Below are experts of layer 11 (counted from 0) of a mixture-of-experts language model. Rows are named router (the router's row for the expert), gate (a neuron's input weights, with its number), up (a neuron's input weights, with its number), down (a neuron's output weights, with its number) and show model dimensions 0-95. Each number is 128 + 32 x the weight over its row's rms, rounded and kept within 0 to 255. Numbers have three digits each.
Before each expert's rows: a language model's description of what the expert responds to. This comes from a sample of Wikipedia text that the model never trained on.

# expert 14
Early word fragments
router:131069165196108077123077146090174098103136104160149109117172122108099081130113148147114146157118070102122170100141170087173192174115178121078116129100194148109097146153155153101164139096156085134106154094128139120076139098177130079179169149146108133135111172119177147102138072124115154084
gate13:115154087101109094224076152112136180135140164152100105183106147123109174072159172088167146105142159104110060213123167057116130126107161152124090144081213111142133128096120162101081131138167126130117110101096108121122159120140086120104151125139126123103146168172115131105127128127134194140
up13:192181151177098114137157096123143140103159113183130130125148080102075150152108126124108131140089199134105128117152095138150141158128178207121193139151147123173182175142146104149088132160118171164169196108151171140098105124114127095120123103081177111144126155136149203155140106184158109082
down13:124116096095097089136076113172105084128165144109069101129042126128131116125114104129161078118085096083138147149109115146111148122145083087144116093136131133111090133082096083183138149062180166106110116098162160072169174134135116147105130069167134071066135072090090126106065116108102129126
gate14:190105105137107115109139120150166169146158139094147150134150154062155120102186060122173135113144105171080171222089112134124158143156079141171134149090128180167119113087110130157127137154126109070145188110191137088111138109141088135079153156142116100123143152154123137133055165147193137128
up14:048122109080139137122103158102143163130150170125129130081087142113121109133099095155146152107146122121091132116112136165101107105097125149108139113099107128135171156081151180108085212129066155052129121149123031100115085132155035129131216146115154127134141125134130129171155072152124149123
down14:127093113141113150118063074192096114096132112083177105083144133101099114099096099097140101140130131098109107177169163141097125095148181061145056122127061133128122111085093153123121117173133114116108141178168135127092198122093160112082144103111152131066151146176079137192134164135126096088
gate15:129155146148101132116170169146134114134101072087076127111116118119126130118080099099093143133114130202115128070189115076126172172163126128113125165074105114100089155119189132094141176150132128067168133092172110116136071105161142099083124110104211149110165086164088099140149092141077157177
up15:135163168127011176118115086122108107102123120096113118134154149162128071135114139111108151151046201170134141134087165162139106154088101164153101092149123138151101170138108153105116115150136110170165082049102142100128114137138111119103159110057156093161137089083133099081156147139134101083
down15:215119098140099073154092153131164126089162115101107169114081161120098151179103107133095132109143117117087101126143158236122122104132147116159137117051160095120078144127176135107113141165151131139072131120104114123136118122164126062112105188159171095156182116187116116079169156106125100137
gate16:137104156170080067096134123166152159124176131168110110119162134058102134083065116142127124109078156088140158150145103116083146131111142143121149150092147104136077176099129125109150159134150098167150083116145132067149108086160169153118146148075120119082137209176131020139138129126089154098
up16:089150096112074135118110151108105157124091135051136148128150150136131159152163113111083159159130148167180082024134118164145112081079120079165080141158130139110146152117098084213134103108119212073145160103124135114127093123134090097176134103167117098082141154152155117115115134079111117135
down16:098126134075090146168145104104145113167179132131111096082111098041121110202120074123098116087107135068100112111164090099123114118122095067107126119132128194114093168123138177081164164139136050161100162126095153139119102101136103065148140162068125068166129119172137124124141095148133127106
gate17:172131074121106092149144127094151118168098142198127126104168145133096088064108181122148136073123121135107121144132136105128104098144029120103165078152127085150174102149084097099126108192135042132136120127111096129098154175175106167154076166138120166107105140160088149138127124073162094105
up17:082147092087129132165134099137176151168103143205119077122124138153160141127076153127127173099170141133195126093144111131060113128129133085095145135123069096136151130098128128162144097182205143165084079087134076167103153166144131125139089137189143184093094147109130115099105068104124095164
down17:133160139101042155160161107143118103119110113035151141134111153144095159138111107125134159131098095158179181113142159166153114149095072106125112089060122126057137151041139103132127167143159118169104111103147143141103129168059145171140109132160131122073090152109113121157110100150134114049
gate18:195126196105161137097113121146091146196127112165130042112148165139110103117139108113134175134085038121097116116110124142113086121159100125147106158082116099142153077125072132113120154144129103175165117130166112100119101171107130171136139120198215091192156149120132156127113099127092152097
up18:126161101055101139170136119083178172126090099099185164145119104102137108141135085136113108115113121083123125114155146101171094080116153117197103145138073114115061111125076130129129072135125142159087129115147198107110070095111127181134113084089072167141155151136108072113171122139150050140
down18:099107128079169059081125092070115155067084139128100101099057153172159131056135151129132119147156088168146123173133158101100139100120176179153150155153136132173122151116131151069151133156114191124117136147124089081169192103197156153115096120183115148116125097112143150112124095130108172152
gate19:116184104095122087128174079114077136157107141201165177083093081122132103103117115118058158160104052150169106126143170141163092107120131117176129146162100115128117101148137142163187164058173178163162134059159104153133138068148120135146113115145145164126160166137114177152106133112093125130
up19:161099121103128139158087150118132049096122103183126104114120160122129099134172114156179118063196101124135120148107096211121122130105132176118125134152178138172153190127123150107151129110129173132135114157176086188141136130084132096133180141183112106122123127173162131137142121053119215177
down19:123155072144109113101118112186111188139088162122141140120048137138130123106128175163094059140089125154091139095111105100140085146152194161131103147089135111148058189208142092161123153124104138175113145178129084130153113109117102127105140115117083104142176133166074079168146141153111123183
gate20:117110156124121153110125148172120144179107158090111161162110121172081140119133144088103166142139059138136171099112120117171183088139161133082156145077123129182121080046099144145142110161128096170150138119121070115114165104113108134142216169129115098150107155206141114131133113044156076147
up20:133147131104144106173153059172102140090170158083159144077198115105170090129109126130115131075135063084117099169171180165101131106112105147176115129165151134166096147117115081086124133100135140084065117147170138155118155130158178110141165119097139162061136106076170134153142123151090112195
down20:171134092162115148177127159116078110148135127120150136144132162101099136079069091139144108190103148110139123058089164113114146132169113124111096106138095126113094081067126101163126146104160046177178124171106105112106113147166118117176100103135067146157146139169155134102064116203055132141
gate21:120127106190124134095097146137183130123136158125142180152125087084110142131171097100063076085106136074112082062131150116079138081116076165087159141116160129122145150072164111160118132122087179107123054093128146069087083102128126158186177123168131083137119147154098134105155082103136101124
up21:129101125092152109117118124135106159157073158129144072121120174131125152107098134178090196125089184208131161145167120144148146140122181134144126145150125124113113098128089114145140111086116127076104116088156156090220128155149151181084086073120117078094125145187095106082164129154103059167
down21:146124120078161133093091141097067053105111081114140102107104097051104183174112135142158130160091160119130080165132128154085114145122111065092110112147071097096143097074105127164199129154164138095148136148117146119122172107109178067114119098129106065122159115137180141135144131196120157120
gate22:126157101116131113108115147136169103099163126097114186102147086125094163107135084105089143125042160119126092139131142123066102106068143044097104145149158140137123159067037192142085106155110113155152121109161098122108110160158100094090155147112124121162117113166148139140127074129047092103
up22:109137128112156121118155117182142093127147157153153175090099087168109196095129174106123128133057156115129126072082103137092204128115202156137122116119112144125152114122125154109027097108121134111124139091141070138146128164161112081104163187134140093222117128150172150111143163161112109118
down22:098167123163095128169121129136128169202111104137174142115092117103156188123119124078167110078147146136106143132109128080189097210081116096095114088130110117097127069168147170082083140068099134113108138111156153147140142206122180080147130108135137177119126058154125107126138142079174127139
gate23:203138122148065116193100162110134124110157193160088144095141137210154099100169121141106110138121170127119099168140074120181127132149142157140078101179110149136134152115095136124196097110119128108137139120140134153136106107099090149103062098143106126175121164129050097107085092171069169152
up23:154137209089140128083164154105177107117107202078081088118109153180126128128090213169096148061164121090077144107140089107133117162158170129127123136193169135160088121165141084127143140137159130177091162123103153109151108154078177141109145159107091125129145164126137084177127147150147133131
down23:202123085133102113123138124091163128128169113156096126109173087178116193159114141147162128127127146122129089095098171130078156130097143098104126141125116128118146130131133115149078133105153202101079088135162107146182135151049205136113155040085095087132073123140194090135115140145120105082
gate24:133179104135153093107101122050100145116129106118133110100160069146112203051139124137082089171132119188121179080119128072158136170082146085144062170115136156134165145087116100111133119137118128152149134124113135114083110116139132128146109200095077167084076119153133140116142167054090133110
up24:154105153166144113139133189098099113117111119063128102154154140065104166113117116166146133069119136126095125094119132069166168166168199133093113177092127097181159115151141059088149120144092122147099078120097071096081120189102130078155162166147097167077135064143103147140136126101119128151
down24:084151092101106148114190182105150132109130138146140090154082123094182153162171095104192128117134201146127054139138105139115095095117107173127161076134152122116214128173083111115106146122108135082144079110113127080164176122098107088120184054147108165118147086124116126102111127103119139081
gate25:120164062122140095091083137077118133130175113133097077104146126170089138129103063090137138163111177125100081144141039090156171107140158153161173155091080086183149111180097187151138145138167181104129121112157080143094166102139070132131165167101138116115148112144128165091144116157155146107
up25:123100126148098149090087101067111117112149108075124111110156111123160188123137096114082082137100165106123077148179108161119130161172182154175154114155063173080137045130112137179138094126100182122105206138122143118088120131108072081154130084173086094098105151123168133121141136110156144157
down25:116123125003175154122136114111117188125094172111127149126082125118137146153088094116184116163140097158133186160125127143131080193132130131160098118111124107128092122128109123191042129116124123095169132140109124092166168142132122156131083087059142126103091154145152123068132131155195128170
gate26:140157144104142101134081148146118052173124166105120182079064131110046105143136127155134096143080089108097117140109106128165175104111148142149148137125071073150111095140126146172214128097087178157133148088080116095118158099139202097101067146135117113107166135111105153122076112125111149101
up26:149119162105120134144061122129141083179122134151123155092079106134055134181151087141156146103092117134145117126105099115153161111093134130157151145039123066092120159080141143154166158132089139116139176156099162073115157147118123078101108180106100165145185133068075155072120074149080131113
down26:100132134165144083114158142104102159090113128057154087109131079152118169180169110117109117126175175142114056170115076157125145142160134103125153145169121068129102114124124118144144173154146115134106080133055163112074116167172180102127161085100101140130125122099123178079060121191164107168
gate27:148147162142091050104080106146151113129138161138161131057072087071103090111142137155123144068091164135125145178157136056119098134110099123163165121160195089126131094091109144177138113122194133168149122108081149163125066107103143149124148121069129147072129156109135157112123112104182127080
up27:126159197140110094129110135122175129121091076123082144138128108121220104100122121111171113103134138107132091171097156182169142068128138168067155118225152172104094111104145105114072080072132123161125106161112145169191121126099108162123146170129173138077142156165127117149117091098116125143
down27:153161090094146129066153095114083127111063131074105149076089123104131182139132129165144116094153076148106117134071122111102139153113143103146201156103109075146112128064089173079140159099122123172086111149156081106101076063103105121140149108101182156183114153114122099119135134072180116131

# expert 2
R/L word starts
router:129117178128110077121108096207115132093101149100156152094088135113135133078093160117128185136129128120121128132111122136157123136147089107108144167139152086115140136125160150118101138124076125079123050127157129081121229166155061080112133073119137167113106117113177152149131168126028180157
gate0:086130121129167177148075198102115120124143110170137175073100117109131173119084164114116157148150116147100143161135133168178102113168074118166163129105131153209128120140151152167151163105124125132129133083086097161192124064078121101081151178175159113101105090159107177137101182171136160117
up0:157135104133068127121159071113128104126095173042094070111217150105160110125194107142128110116109109152160104093103152139120176153108165113110085147105132147065152131093044110055139150117140115091133158142149120116054158161174128143119102085114109137127140135090138136156116111100076130154
down0:202085135159116149121109196093113121101124159150087114092140156152091065051155093147063196131091131111138088142131116144152106124091155115138119091167150144066157097124101141125114080135122092120105085128129167126185117162147116120129048154125163086110160158151075163133087119113160147178
gate1:157117086161094105100148147144140134158170127108068124172112096151145154148187099147147128101088122107170115109173110146129159109115170179173166122077146110105115131166096153067177089117141144096175110081109145112074156161140144201120046156096172080114169103072125134087090136167116138095
up1:092166066040081087118091072098130166178170154137110146116096133171051114107138122115152059153121103150176138094114163181129134094175112142110165118151110129123154128145112158139137117082162132111135068109147144145136104126087163095123136164070103160173199133155122128121085139152119182102
down1:153164139070100138135098129104156124095176136056122152099102176080145124112111118108142098167103127135161124127105147113117128091157106160153124108135071119104166112099169146098124081093127132114176073066166184146108157159141115073113078086107135232168144122126143149116154195132126204114
gate2:144119115110145087147148125136135124172110111192139123133076160114158174159161142120153190100093042120194127162115126108137131141108087201064148191089167131149109099134156173136128112148124096141109122158160111142051134138154131112096133195094124129151170138132143147057174071102082139109
up2:121118100079121127107109094113097147102148190170088154140196036120134074090145101085105130139095171111072138096176108164148107161145079131144108094107085119110149148125114131106112120165087160094121124062091127150148086107076165121147126069143120103122148114147099090190133130141212115091
down2:140150139127144130099146070197084156141109166174096122134091100146098129085094116076105161199125108124151154113132100082149143188160193135106155136032089098047139082115172174144140159183155121091121130128104120132104127095121146096175134156091111118160155100120179141114151154130168135107
gate3:079109102124099047055106083132103187134137101104166096123156144148167107096132086140118114143099085098166138193107134179146133076145120150159113166180110118161109129132067113127149134099137166115172138116138142178114108146143108109147141121164120123102095019186132114162098150061131145096
up3:191119139114097090097153108158130154190115078076154145137133095113143116178114145122097111137113094120155092130088151147108189062107148138085068146137124105119113149107090115170110145137091181142110066122099167108144132114188136099126132130113123080053125110143141169110163064140140053050
down3:109142116144089156102118132131103128056157178112105126042057167148151129112136170163141156138113150098036142129145076165185049079165109132146146059118114124114156107108144132129107147134116140159196170165125097159092097105083149136113121153127104138111113138106142163096144182175095135131
gate4:172160170113075148176126091126113020154137159104079099112123111133148122130080137135100108121057164173120037106115098123091141153116054110114147158164129116136112153138196148171103117138131094099174113107092142142107137141097147119077126073147114089178162115095143136129142151153079104104
up4:141090061184117081086131155104143107130138142178098174104110157133077139146164055214103130177155105124174119083086151109146068073133159179086160165120147109094132164165125090094147128148089144148069104144108113104136125128122086114173148132129117152127173129158124091134112098071095095152
down4:169155154063150170165126161158158176106186158143122139151106102168157204135143134164194150149138113123159094083103080135087103125171175124158150195155176187081134095143116128140154140136121111116105206127115148109118110114175121116134113112162140130174162095145096120153153077108175090076
gate5:127149138069101132122130170197142137097149129148146128177090114164167140083157156129188112148112090089099169157093102140189130136076143121164141108131173181167097138160098113117110207089116151082134130163123130090085046172059122105130110157173105135144174130136135114103083177117156145111
up5:144119166078153103140161207125149140117138091116096152146115113167118087125181080145098109068131081098138184164099093110157131106132166139151170116102147145183110069142117167113088151147083150094135114161156218133102090146161141155103179136073127065101150106096102181134109125136108070120
down5:196161058145134099084150177116133082145148087131131118155112206133108149091135083162168156124113143125112169166155094157097087121139130138074111113129145167124123091121089097081119105111115185111176083143105047119112121174150132143127141148146182147157128195155071167150157147105095073148
gate6:122107101174109103070183160129079093185174123169180155066179133152140135087161152170113125189087113166138125143106085108147164142178150147196131094092080159151178116157089091144127139099108136117085115149158116091076156134123119115071090095077150138147142117082118091126109151152107165146
up6:165119159145111061145106117136167124162144084106138133117099126090106106141150139127153177136168145191135128074106161091109143108155084145099205139099161131090100097135068113126127152085137133152110130137081118156114106107058166071152102104106202087129136152142159130157025120092134088179
down6:191134133158157141118085163141127055204177120172078131169153158145085126122108115161161170165085151210130154148066167174138147107080154183175118151131134161087119115151132088152177108148123116144147137137098086180074169099117150151133098136136131120152162118121154105122178083121091149135
gate7:114162108116093120116185120130080154074085194120134122191084116155108184113150109104104171186114150178139141083145135151108107154135170101142165120165126146192114142142137181064107112129139161130128139128165128131066109111098063165128090203116082121173134144144101190081102108115123124174
up7:122180106084092085164140143143120133122096103157165125147151170121179100134144111160148174168096149194137166154135120194115133099145095099111179181154129120148107106105163213087102140125168117064079119138205147158070124104175154129139136136062091136129163116190173131137129114128146140155
down7:197150111123101082133187124125112136140075057164103119116118133097185102156169103125094138124067120130136145107202059192117177070092112162138098096108117071122103120086106129124118105103135128110086169114101120135072139176107164092121118088105053137148143165134131143189120120125107121157
gate8:146085149085130140139094146099162133156146144117168146178189141139111102141186145131152193116132137164099096130093181120099150173105086106118165048128139105130183167163089152139110138184139109124164086090142158129052119120134130199120142148150154161117084104083068148182157083110100101145
up8:141129142159140134167137124139154108158123120101139133105119088178137129145164164094138112143049137123135124107168179107121106126083082141144178088125160166144140153122100127139195156170187150095165085117155113136092140062113102121070111153060128176108115081104077131114177092033077119088
down8:108095163147092152125050126095109092106130132104142146124170117133099041149108091101130136046097084090164088160120138134057171221143166096087116131085171104136142101109133132161116090132171100154130120176101116159137114151101135084110108145145187141153168145116125173111129104099069142138
gate9:201093148119120128100122106079110143157076140139156097146137177123073099136069055118119097123133165112066156140145124111090125134143152122161177128112125124135121175216169130169092147128120087122082146184125165149165150188125099189134142181201153091119157162116118147138141148143097111082
up9:144124150169102103093153077074124122113041129168120115136080156152137110166190117106159067153131162170123143069132144170215118122178055107130122141140145177131117156147116104139124085086193120146133111125122120106100128143168111130145111145178181119037133145126159150092111125138153161158
down9:122082086115112148095188130102091084110108074088153150115076170104128131129149074146060171074117100160132167111127149122184067126169127133131084147105156094081170079149203099120082135119059122182084146131135094142129091134077147146130131084116180151151114136126116108099126139146165086143
gate10:145120099157175112140115119111128116132133124168130174152165162153107158107186153138171110149149091154207117111124104082137126087078128115155135163117156179104194097096174171152126143171137120131117115114149065201069131123142106086153177116104121078092175179118165161171089150154062170124
up10:147151084101157112074132109072094150093132040098149105125145072065142147087107144150096154122119124080170202084135127144108169143143187191182111096103108137106134146193143152132190123084104118135091168130120158127136091121090174180124114143087164139135071112117091110133127146118157115151
down10:131143126197183156131135153111111090114126086098138117132152112135098133120182117119084141135168200087160133165089136130148099140107156142192177143093142133073087094126167148190156157122152133144142111130130087140169187120162191111057128152114124123140181167095131083107095221133084138145
gate11:091178119061108122192147153138131231117134101101129159167156078121144203169145090095102188168136123090167139162151124129095054102128146109068116084128076098135138130126145117108099137209099145117088154151115113149105124116119180164158119113145095114126105114115112104155180136149136137159
up11:101094103132092185136118128107119092079154104108116145083159176141118180120130107112046104066142127110118150100138099153098137126108161123167143175139130133136078057092102100164103099106200149135119080172105188093171087109138129148091090131091157161141077064094099103129151114111146082170
down11:164121126107120112139152103153143101114134167142079142128131145112152102115065124095181158130136115177090074201146212133145144120153089120181120142129147093138158107171169116133138100115213131173129173063108116060149134088127124185147142139140142132145195112095143081147055100111091144107
gate12:128146069134159094106127115179086175179034200134101088104157149143115121191105116124133203183152114130175171134106093116115126097135122155071128160104129126153098115134127104124121159108124117156121081154114104168112094150094136062173156107099100178173177099100115108096123169116168159128
up12:153136093094152127090091100113110173158152090117158119156121080117106244121066138106148180142152116150130128123093069099129068160090117145128176135133127124151103094130119186100089173130087173100127153124161136122131069144106096146157091166074151185119137107158184123073130140170157158139
down12:140096102170129119190164118163136124129132130125188125204130014087179131172145123162114082137102131127092099073156140105137160168089124138136133102106152187120109128165125140096114157129137142162125102104091123169102101186172106165168119118087135054117135142165123083140130140164102177073
gate13:077132122121146087130139178118127125157141142082120176097128120129123138099070123152121131105094125145126141204096170082105176052137158134164128157146187163181083144148105133136116103023117040108194125129177128093130117118160116118145124091075182129118111135153069121130118106109102149139
up13:127174092132100088080078177134115098118161101107134195152155123157187168123148101139123127128055075177117142160119114100108183095165177186133139126141160157194123113156109179149102113112129168057165124117139147121080120106191132125081135114122134138057135159129125142128101120114116209138
down13:150145176146134121125095081083164117149184096117106160117155110134129064120181159128120102155130174091180104130123129176144076080127131130079080145106170108099174148083085151119170104167119073209099174107170082080186127137149066094099104110134105132131133141123111154117165123086114099168
gate14:109160105051115141115164141134088209112165167130169112123076147095126146132084166142179090146166143136126155144130127180152111176178144097115140060153134086213092169135134159122142153163178125101176079071110123124113121118136102108201148132141150134115112183131128113121070126113179110132
up14:149103148156170132062099055146202143092166150157133135131156113143111052112131076163117062090081137109132153151179107082156149126135179151193152189087137140102166148128133136143120128160118141175135093133176096126137158172116105151105139154204150100099162092124147105171102132130087125138
down14:124072180154133116137051154121208080140150119166181164137197146215108145148131103093116127120161141136158106086124218154148128125160118127116132105191154188112108116098187071169096077100120162085129131135147159144147141155119143146137142129163117153182141131139124121145122148089148099115

# expert 8
Surname middle pieces
router:085095138090154178139175147049160160137128110072178139117153152138109142114145121163175129131068147115118134187197138144130087163113124135188151154124163095093117091130089084154158128153129127102139162125138192171125123134167183140153091061169143093156120080092105110117125078166187152113
gate0:101137161092187167168159149154124177068123108139154102136132145147149128075141111098150156121143138119138128141167163061077088129126146130100047195130120102067169108106157119099148117151072143140135121121132128124135111096092096065146129118097149040101089139157130072141081109095082153067
up0:106107086142115144096072118173125091164167157139114148149139096175095104149162136090134156138093135117167151097147169189169123105146145137100130135101103129129101184134164089158084148125182074200149162079136179131107136120068168126183160074090176162139097103133071161156114155194104137145
down0:070165113152132077109158095171147109132215122113152153147139178118187171166130155127110117140169147142114107100129169136078149102097137112105143050128118137139161131160106148137155087170086133118141164130075166074118166137167160126150190107102128170181080189124140122142064103124076155100
gate1:124108156176084100129070105081113126139163111155136066156139141096099142102119179124136117131113104176160178117174160104131175122047137099137166144201098126112149141075156164048165101136121152145105171101103135101031116147097161129112115125135115126144118123099113119155195087110163167153
up1:105117095081202140080072145183146136167168194125098156106175157198140147127125076117099163152099158145164098147091126090131099089158180164150097094129111121157091150158123113181151133111117096142141119120122141115220111175074152094115150119094122191114151112136111140143138162126118073094
down1:100113121111142180140114140138127121184130092122159117185150140158046187151086102182083103118119142102085169138124180057133079115131136200136155154132147150106143148186158123124172127168063162149173076089106164142155130141100145175100091119100099128202131098113128120125149163136085125115
gate2:144062109131056124131088119088137114119139139157098130195198147170157066144101143117111171138135152133112128184212190167168113155135139142139156150165169095115178129108100122074115117133103081119116081143052120117116192141135103098152125135144101100127159143144127167117164190140117155085
up2:121105118098191153159134123108138081099116105174089064092145068114127158085137096109130082133098119131175155130158170080114155132166077117073122124034120169128088186124128160132158100168126131132107160111172090135074105132162155070152130137091156107124146122100082164157087196131114093130
down2:190140138084114112056127090102179145132157120167142078154164110129174101143126137103120124170103143138139143146190092171178130174138103103143178142154155118111145128086132139108156118134121100186093122176067067185075153097144120128135106112146123095138085157103168129155167177148077198077
gate3:154152163160111224126129124156113150097121118156113121097137105155095109090146097154188122153093159140141134054121130135203160112155075101113124085129165146166130083081154081113155134167148140201119073152109157078170133165077186123120178104102159113158155118141068114136126080128114118144
up3:177137119084149168122151134104077075150154069165164186099152146134142134167144065135121083070182159184073107129112094145102091081123166133101136130135129171130129100166115092072101141074151137156119142131167143136094136112095138121136100113104113106143092145123079151141188096221093156098
down3:131101113147082151181133155089083140142099115109083128123130176199072132119133125145103123109149103083108083156127135142108167136143124140072073135114142187128142116058186088117071120100083116174154155136106128098167154048077130141132093137119089095102105167124078177177083147165113099101
gate4:140119168152164105132140163150182091123176214134143140146176115070163148152101094118157159135085145102143101138138118109161153129161142102160066111133112091096134086167124167108103118135124135130068155117091147146163191121143174170119127072038059160115146167176108113082136159173124142141
up4:142086133168076177146108151105118096163130143183094144172090082149147113187141104122114123114115167135162155116135144181122090203077144148142125131085092183166131115107116157163144103125139143100092155125126090109165172174156108095071165094098110097112188153164126136127180092144139058198
down4:191213101132087076116134153095104113151130022083133151138126146167158145089104184164110105166122128166139156122090128086108161122140117123144078117100171142154128120157134100103143140132164162171180115120139184113107118106144170109099127077219120103137157167086095127129093175092128131136
gate5:101183107138155088156125145102147129148142109134130131118141134137184142135119117105085112137107165172123135106061191123046119058175123164130136100152115152084093100092114136071222146127183154074103131127116101128151169112130054130162107171101133113171181139103101113136066109124089111098
up5:099112133143117147146114047142160150101106112113143101153094176135146082093074151130124161145149080075119133149190048126144092150123156105138085165136162122121137105229170144195105150121122067140132100093116137126082067148092139119122135076073159109150092143151112154146165124132172120166
down5:094128159121094182086106104095106128109127103136047101163152126142120136124107179162114140177094141142153140088102146171122126137159125157128133149126134112133096111163088102148177152132141154114130088096121116145084126110163138064132132065106117138124121051157155124016133129183071193059
gate6:149114084095150178124095161108134156101115117109117076126167106122146079132142081152171081134107158092069154131184200104111139139055143167145065163126128105167150145176119128151108076113146143191116126127101093147089172093125091085147078159140149097149188141129082118070127178117131160106
up6:111040044142101116164132178184131157133094138137135153178094146107155091147126143128088097076179130124093168166099102151090136182120143146140124138098115092145106125145157162174139136125107187201150145134116177138112150161144176120137183094108156145085168079105156155102120123115055156118
down6:054091162081194150118128104112151145103178123144112088122184130155166127147183158114153101159168149123107097156127160166174129125128070184144095148152042138108141092164156118172086105135141097115040119127137104158108143166119127158111151164140141106116140172139154088167087113118147186081
gate7:139194136110120157136095121089097096136192169151091161098131085152105161131150111160160146109065148132126121137107147094156118138114129102123163088177172141145139097119116163140156178098171055086153102100089143126076126127116121108193125146123155150131162087092083115138134000148105099092
up7:124104144119048149128109136135121170097211164102129118105138135156170137148106132141108099057124168087153085095084173120120156148077098174128112062178132152169161131058190133107142136094072131140112117079115061109195120134079109105161125110133126177090122104144096109144122158133149136156
down7:100101095087111112191162146130149097166181158113114143160063129108136184115128098180106148080171129134099192084143136109120108149151184169128138110143057144133136168163126109085140205097104091103113166138100160119153108144112188119064159147179155134132128142126169134154134197155104108090
gate8:139104101100178113120114165150192162164137090124092086111089114123118144127105089146117132091088108073132077140197129139159171103143123115146163050101106070156182130096188139177121133174118067142093148125168130117109125169096161105181179174149104171069107127100131165088113136127125112161
up8:133081156110106125156138095152082082111112164159150127142102181136158150177165141120102161122108096166133097190056150170149048189144171173120130104173093183087140096122119131102123135107097167132110133105080164181115143089118173141146100074155151135186157142118142054126119110141089151108
down8:096119189111100080120079124112125140160127083121087150111084101160099129131123103160112123130110170090156096108124148143064167118075140162118168135180106136150163159110092124165172078103127101129130135181159125113168107117067176058088148086117100059059131141181150102133121140156162060115
gate9:133168109162220096154106193138137076172164136220132089119137136101110125127094135123117121164074098131094122108110148144137157095138114146132078092097154083133152130098119160108167107183105089088137157119150091140144163189158147127144098116062144176119148149119089138147070123180133056116
up9:089175099181165117152107099126128159173091086135156112126128162083094155182103126119107135181109124117151201170043170077114170138163140119167116140138176129118131134123145130198151114088145142131138174073134079133113139134144107079156121110111120147184139185163084112092177129179145072123
down9:088148142200179121123085112085114114115143093155084144085173127148183156134072102145103077119049182150158088051132131097071158138160156185132135100112125142142156131113088123171147168123109153133133080144133104158160114121143106136149148063116129144107112054165164157149115087107121078118
gate10:125199094122131131091163154122154106118118094044164154135108080163139142110174143121123142133186113128117111175134128119107157137101157123219128106158109119154085121120082075069110101162126056171115172119138132154080074101083177126097173085162131130056107164101134136111101098142164134130
up10:127189181169160155128120066144103135141159212088156110106139127082112138188133103167165146135118139105142086094110167083124108105110082162145149170112085095085160146105111107125141163149144105105088138115175141134158114115114066153158111141095141180150096136157050104066130072144094071126
down10:125108064143124089105108171156156175150137146195138141068150115214130115112060124122130091110117080109111123122173100123094097128125127079076118134089137141086125136086094141189111147135091048142100132144139145120186135113121172158137093117147197117126131114092149157148194191095137110093
gate11:148190061159141108102128096098113145122178112096143136187092094103115158157091184084096093114123101110097127109090235146139142096086106128140108096125187135133137142106183146130157050155128131133084140108147192118104163165154144070085099121140099117131109111094110065175139108119118121136
up11:141122141135107097096146173126108086121135108109166163135161072139092118154087091150160158148067148120166093054123103080106119118106155153123084142142076200147147134154086138123163084158140117109111117143097101104111071100110115078118065092089112140101066204090157146108090057097132132157
down11:197121095169130113163116175111104165135197061106156132091094133096171218129131099119125061142147119133109159108173124145160077153110166142122104144063138049136123108164125120125129177081096118159114111189115110121118146117093132125105132144127118133174114117154101109158219147084100129112
gate12:112118087146174100144091244167144083144128072144126149161102128107115161121170099107146135170132151111161142159122184102121142135119107166114153177179153127168105077171078101123167120128129099074067145120143112126093191121153107144078123063105124113100116138143130087161145044119139135125
up12:157130089159105112156203109101163094120164153080075099129080127142096117140093162049108142117132165088109149104142084100072137148087097106072110140097126134158137153113127143161094131130114139087113104088145105144090141159127084118171066186130102111150126103128146181118068181128113042086
down12:051120105135123136136145115102094088142142180164111121193068198133146153151089145122064152157108112099109131081112155109152102111156153106057109178158100121169136044146084120126173102138112150161117157093113055124105147162109102139084105146120095134130099153091067126110156076093135112145
gate13:135154136113119164148124042137153146168144085135109174161162131183088131067090193159169153160122160081137108094079100098188168085163119145163145146156072089152109134159069119133125187119074093076160181156123090152146102127086120148071112083107108115136122146130167120131142123125136145124
up13:182136159179138161137122177110186178123115098101075122092133129129102169144164136165100129044130093045161072142115121117171149130170132076096126099117099100142133108140156184163134133170078154102124094149181104098084123119136075151133146072132106109170125105137144166152100079078120169120
down13:112136092122101104100151123080177091179172156130178063115106184115137096105152076129115082164103083138094133128146136106151147120191174152089162164164118070145117113085165133108142187106178143173123170131132151157154139113153192122183153102169125134137208177108183151140157119125114128120
gate14:130185132158156122095161125113165192098093143146095099242129099083138128137145088083102096126104116167153106171110128129086131200172126120094093168132095167078079070152155145109130149132189161079129095172076137101161133088177109116131106168109149107148167123124126114168125117127141098143
up14:081109121133096125184125142136119109203116141149088107152101103194078186123132155133168123082194162141146065094120087116139138116069112121058134088119068136110162139102124138131065174134177114087162129114081160140136107130125072172180133122167115163106147136073108125159115154173103156136
down14:100111110111064103150117115132120104166173076107159151023107111091134133053100116107138132170169099090138117160135140119127152147137105078128138081102167112189150161134121156096094071160119104172126159074156129104060208118098117106129120108105128142109174092139128153072149155144131179117